Weights of a small mixture-of-experts language model, trained from scratch on English Wikipedia.
Size: 8 layers, vocabulary 8192.
Experts: 224 squared ReLU neurons an expert, a softmax router.
Below are experts of layer 4 (counted from 0) of a mixture-of-experts language model. Rows are named up (a neuron's input weights, with its number) and show model dimensions 256-383. Each number is 128 + 32 x the weight over its row's rms, rounded and kept within 0 to 255. Numbers have three digits each.
Before each expert's rows: a language model's description of what the expert responds to. This comes from a sample of Wikipedia text that the model never trained on.

# expert 2
It responds to: Wiki heading equals signs, table pipes, colons and line breaks in infoboxes, election tables and census text, such as ==Early life==.
up3:135114195142137136172109142107081123185138171164201133098132080112137069156140118104149106158092124087187123111119158085181194121140111117092134110153106210073176114090128097148086145125158123166134144128101120154129172164130113157110127108122219137157125108123131097125142122123075101135144148148123171059137173085146109203137156168077136076138131140141207074135122148156095150135131
up4:106107187135075134100155132135124097088130221095108113155141146116162155136165098100106174086136126113162155074095131118091146096120107124181146152137161128160118157104139105164154087156156163154114109146090164160090110124142174075150127146110155178085053182075091105073102113098151122201093104161169107115120162187075119137157108106119040127040129113115121126145082115085157132190131
up5:109114185148171103144115129209159191098155112114090169117096136103107082067114144078151137158163070179089208094081128141080080152125132171107090118158171080177035120101166131102106081130124160111100125124148092112122143120107164099180104155164112091131136140142120165131106108123134102121150150127169125047166153153112148105117140184096204114101056109101080129149136128172110133149192
up6:096131128177152140127158086154116117156149062107120128113137131096141168113181144161153147153123084104110133146151071088166150088145116121176083143145195177142110130108105101097133110187143121088156129122137176108105087159104144125096116159153114092107083133090123139140170152162107098112194112176126165145149165125107094102187082133058116137111100099104178178138120060138105149179113
up7:139180081110102178119106081171138102145094140139134099095114164127132140074156109143133152104190101173115140121191138146138153148090101050137125119111194103086125143114107044126075077193123139168147170207135086094127151140095141140137189155141124157130079126146125141121091139151110109124151125125131148141148127081130140133066019163105154114173154087139122143134098141163114145150124
up8:168100157166078058174150112089150129067120133134105120144132106138115168158110101129091134129106167152106136142105151138147113097149135123095107137163136105125120139160157098191135168096104100080144108107200102089120191118180128124174113141094098147170165096127155133137126113109164160111134112136156087164124067113190115162097118132166099106101070126082188133137195096091115125130153
up9:135128166114130168167143162086108143134215144170141124086112115094198157124173129161097126116114074072099123092123130100127136138086090160129145075141101206069117094159111128085113158156124149104154180146139122080126112138084156151102109115153132116131150095112145148086146119079140142113125139117169125146151097109101135097158116168120160118108107089139123073153061150172145159135072
up10:175158125174178144078192139050128171187106077137168155180104084155099055131138127106105112109178107138183125108123161144095128176155131078089133161127126123103096156121113151085130077178115204135129148136109115111098113094129141153126101119115191112164137159109144173150150117136144099138109057087168103162144134107126088128129165133150150123144089110142158112116091170143095128077080
up11:154152114111176146154109197134134147111118115146168118105098147109112181091127118122170170125127133125154102153157087144088183107119103125109144119106098088124113140146134166133075106153163066091113177143137103087227112068161141180087082073090182104087099090112134107146151126150131156168125099095106149080130137172147075130129161135093114102118186166127078142143101159131083137111177
up12:131088143090120134103166109102115149126155208137120184151161137130126097130079074211151182141175227107120172130127140126073110142187072075080152100110113116139108161101146109134064166107097130114053191127135132151113149083191156098154160116092157091076137093152175185125159096132155110140139147156130143118084163076087087108139175134109133156159206086152085139154131128163116074139162
up13:136204183125128102161166084051117140105095183087103151191143154165111106117167110180098161097118171122129147097140111140092091124129175106128096104113112097133168095184077113094147143102136044109098180097103142111143125093123181132194095165122155107127106093121141081118135147131103061130142161092113165111121071102148136078173146140133095180109166084153166135149169152100156128173143

# expert 15
It responds to: Number and quantity words such as two, three, one, some, several, both, few, many, often before years or of, plus table dashes.
up3:089152160099183151108105168174149173138131134113134156061116136139152158129115056103138112167140115142110120051155149163143147097139129144147146080141094187112134175122130118132178067082139122101124187144130143097192117156128158161155109133161115121115096189106123134116107097083095088098142114087113163085141143075182098178170180170064151125104123121142149132118127121186136131143081
up4:118098135167132131085134110086152121175158172119107183096119130147154055154127061034150172117117175147163126159149158101154073196174140175124129160075110158145129138114076090126149098119162143130168134153118114128091127110052124119137132116091083098100151119162150156100130108082070090165071087095066121083078073137108077154160126070151161146083113148099180121168117114135086102130127
up5:175119142120157102164142148143115076141099077133085095131104038092165109105085191130144118111127157156139127079114132138209117126142131108117166171139121120126120131107146164082138195072156110177122168136145145152158128056125160142146199121100142146136087149122173110143103088142108108147144148123128138125099123154146095091176126132119168168141160124128089115086135152196138149093128
up6:141149104153116099134084127168111102124100135146101092116067093123089108181132144104097125120145090121140121120120132163127150197088128107051155111134142141111160106171142128093115135134143127106150115152167154137078111113156060097109098170112100160145152148163109194137176132105167079134107171121089093137159122145111094203177167122123079142055096094126163060140162174199189141158123
up7:162124169138136142100131131179065140105118092165118116194114135119156131068156115097173177171166103212176110096160140176139166200135155180140168060115094176124143138094105075146150165108073183135141132102074133099156137121103130147131090072128165092147165103147169138122114134132097097088113109156154085054068136112097079166101125102093111154108147116135066074126120144115110174201094
up8:154139180073157121127162123112109119158127145136145146131101126120156117103107128080232179162144156138154142115122186131125113090173097134105164091121155081130108114181128111090106217150098067151208096137074153120093127132116164166134142137101112087132129115098153095103156151116138149115116156131132112169097179146101130121116118177085115143113116146084128104173144187142126137148102
up9:112083154112170175062136124137117106122066087137144072111109142124146169178140092152098104121108182102101168127099151189116112156126124109094105147091082114094090099126097126105114115130173087060135103140061179132160181090134150129140134146114134142086130131136127112094171094127220140118165143091196190191111111114101129166147141170073106115120129089099137115090087114097148131160128
up10:159130106143032123142079113099086138113149144154104191115120072078136118132111118073084113146146138097142143139105113122117154191149175005114156115088103106102139148156082136049074135119112106073144171141196090115116122122151122096159173146109080157168120134210120152108082111139128123101162150078091109123127188184138102152127127119150120129174114145050134162070139165100126131160138
up11:092161155158116127069140127135103141103151128163115113139142187071171101098109110188118069089137147095108060147121110191171099116131091198168122126101175171138160143069115130123174117171145177146148151102063120062116127099122109094111094128143174142161158152173055160137202175078165138120114087141163157213161108115105149070109179197052130091135124096133168118097074112135168113114128
up12:181137183148127168156119078149135113153117177116104121090095171126152114097133129168116136130132092183124146115110162092130125129134130159094185126094166103146127149126129099157096118180076121117141140145101097144146134194048121093137099102121157152135122073108157078124147135092104182129126126092098102152143144171111194140122193168157142080117153109113138104055118131177147122202166
up13:123174171138140096117152130126087128150152133117140158100110140114152109086099120106093122126173153151151128111105131095148158153095148106141107160127121105107141125088183161125105110111126129164093239150086157086116099101159095159126121134128134170113137149092100136117078134074066148174158130147161168158123171100093213128177179041117213167132135129111132092120172080094158120161213

# expert 12
It responds to: Articles and determiners like the, a, each, his, and numbers starting a noun phrase, such as the 50 Greatest, 40,000.
up3:099168193127098104131113115187137194176167128094141063185173141140110142101128145130143148115178132113139101093103127134146137111101129122101093103125152094046160130147090100138135100081165140128136094137128139142114169130101075159184093103136181136098060121166160058144099110124169092126138110123140120168136145148063139128130201111091120078139112127096167126109106148060095192154191
up4:052161123109113142163108085115144114109066192114190173204182134122142134129075125156112051130184158122139146104108127108079182145154093134073076089136151142087138199116163148179133144119127158127169101151129121177157168043158182211119138117148104101153106141079098105074129105128166147096092100157129155115160119089138118131091105107160162158114147189153130148190095173183144115103175
up5:161107122142117105180106138161166123167139114115139128107159144165152173120102110017137168116146110084131088122143164137123117136076175177143157104147142177159121155159118138096143146123078123150152140103132131104100118059161133103073096129115093115139141102142105080173107099113149137126100096167161127149162091173101161138092137087059104157063124136155140129107120132105106101129087
up6:150142175157162118141100181088114144166147150187096081134100083157186149117140141133101139092114147213153095092135110100085103071141115112133094152133155158079180158164129137071146078120108084134161142160121183092179150074127133091159158154131129097101164108142167116089138221121114178143200178093134095168098179153209109127102088187135120100165134125147107143176091150114174097068081
up7:194137112135124160123128127203164146120122139121156154143105131121152135136140095157095152063143119136089127156088133115120137142152126119157135115119180090140171110137114109159109095081143125106106119099102176103146133172082135107168160103103124075139110132162131080110123136090107133088126153189153082135188133116081181138111117130208172152079124139102106123138157148133090130160140
up8:152126115158148092181156065084101145132088142105108137186129142048140177119079110164102188133172131081101119143130132086106105062146094145085182143131147096148148065106135159127156108159104123199174056108129109169098150134076171133107138156116162141092104074101093140123116172138115135132065122103101128073118144134124117137186176106166115105116130187183123131179162096105145124201144
up9:203104191166136117123128101106129145184111198121092138137112119112104115061106089132100125124153081129130114197084164124120108147115112118106174111140118147161107101104129104156130081109044141110116147135130149147156117141103088156090156096099184184115126135137065135148146107124125145164131186140087083077068172148120165120106206127079176102148152078083081160123091145202137121171071
up10:165130100130137105129123114100165139158111119153121120102161126134178140108126152106108131124178116170056143138109155084106088114151098157167086136112152151119104141161122143144076071073124066138108100154110182101147109070181132096139123133166095174164117155108106049164132065086092148104107153140195173133162087150093152121174147084108158114127106100145103125068099107103118097170109
up11:156127151174184119113134114142133071124116132143176130147106106061104104102115165114163135113173125130073094122111126200083109124135114149123149163154121125136155146127125127206145148151147134103138158144088168163099159050144133162169122078089159127049100161132072128095148206114096128117160132146098159168142133139107160134117121123155123149132113048207163138075137148096091116138121
up12:135112141141112168136101121119142111153147169114129113051162114075195125109117132165084163099083104117132158096145096109118089081134122122150078194170139102140156157148100112067122120137146116166093081202130082185178162122126149134099148183169146098109101145121062180140084108083080095117137136119154167083179093171132135104147154142114172123087159126124152147118148125120120088177138
up13:158168127124130080159154115137112078127143138170163073116066221160145112071115073141070127072106083114143160160114087123131134169036108077197126162121146089135171128126119131173135137144092158129126176097113154103214170178078108079128107121101124111169111139126141156140152210107154103186189085099126111212155133110134177116098091102116141137137100142116155155123079123159105122116135

# expert 3
It responds to: Words in sports biographies and results tables such as his, won, a, season, Week, bronze, and month names in birth dates.
up0:125117176170161103118125156113105148083127118151098052091158121142056148081126119099094090097122112130119138149108112135125136146130090049160116098143128139115096147160147129109145140089134151150119095123150114065166077123069121121166136090175140213127105082176145118139144151123160180172072126157129085162158160094120147168096105140037149105086103163098099136080159149150099085082140
up1:094116142164140165160103153180124176122153096105104135120171104139179114183160138159158098127121103132058140105091186213107118113152067183179167082112141124107089102115134128059115127185127145124161098173110135163146099098111107131138087176074137124098099141149096087115131106069139188141118142118102145123031105144099136129138195173164080150123124168137180203126113174162106078102188
up2:104115107172150093140201119198089164164163163164134181160135142094142121138125199149133153149154156110135086093168083155099118149139113070143221102176132133171135155126109073095131143124140165111138166100152166171145134157133187094164157143120129098108120167190061162117165165117198127126139039124074124112089151182145130103112147142192072092156151138139170116150096171079135118125079
up3:093107051131114115098151099175138133108116184101091160163109117090148111118094226086142116121141112166125158141161053061094091148095065096171155136149150175129182111159106141094125136133168114101086147183159141141134162087122133072134163107140105121064165104148088183171154079117155146091080166111132147116153162178114108135132142091123182164093105176147089164120161163103114058137080
up4:104135088108170091145119159142130094116104124142176179095096095154134138176196186152102084062077110104138170101123157180128127134142126051097097174107110134155114108187167117128088193161194131164131170113134181205167149127135121162080105182106172076126136114108159180180108131101113155140063140112111136147140104164138145110115120165150085142128138119087132150133083093179091145146122
up5:085128146140207076149131131122162097175106123133115091108179100034102100122169122163073109144121105078141108171102084130134083190113132125119133168145136135117106144150150159148167147113171156130118049205088137122081143122140127213125131177145128183097062104073035133117135142125158131101120126108098125116144123094100162123139155135113101120092099135156053127121149064097101187147167
up6:148118127124166161147123068162150174130072157125118145120148175071117139139144176142076145055135110117148145115157142150087159164195111088132122071121105082078216170130160118140171086090165185170174141120067125149135111105143135111163092124155176167130169145118148128108107111150089079133100161145128156082141152119152118142113177089093172161137175132157088093121079149174130102133131
up7:101152156091190126097101124178123128101173129154159129166112145180103123139106184086168168124121180130146065166097069104133120152101131134169156101056137159054113163110147149146124140102185098131117140119117117147080133199159109099123091105111150152154137113084165118147157102045107092167114136115170155111144136160054110142184138125131138128096089117143146063095086163085083132170051
up8:135127115185135143121177156033132113157096088119120143167051119059121150142085125108149101137173139135151111125180111200105122119111166106150138178134132102119119123091099158113144115135141116147202136112100137145158053145116118156109209102124171155130127084175120121066133135146157086128157144105117134154062119123118103127082142127137120127139139138159122110087132130114158123135124
up9:135109218098082127098208142180164165179153139176141093157128140203108090186083102138150155156103119092083073105077136120125133116147116148133158118153107158136121107089106146134151038120143146133110123116147114157158147150139105169109140151115105152129163190142107168075102135123124184122159105124070101070081177101129138113141153085087134160099142119181118149102154156143121090110132
up10:125131165129114163136135116121173093182186169174180143111140103190113135180115090125070116134124137118174097041078117154101106157068125055130176106152105156106116176068121098121088091124154133099167093102154135128169144083097148097128102155165111113168155148141148197027107133096104120193167125135101078184118060139052162052089122110144164168112083100108120150096126115177140113112109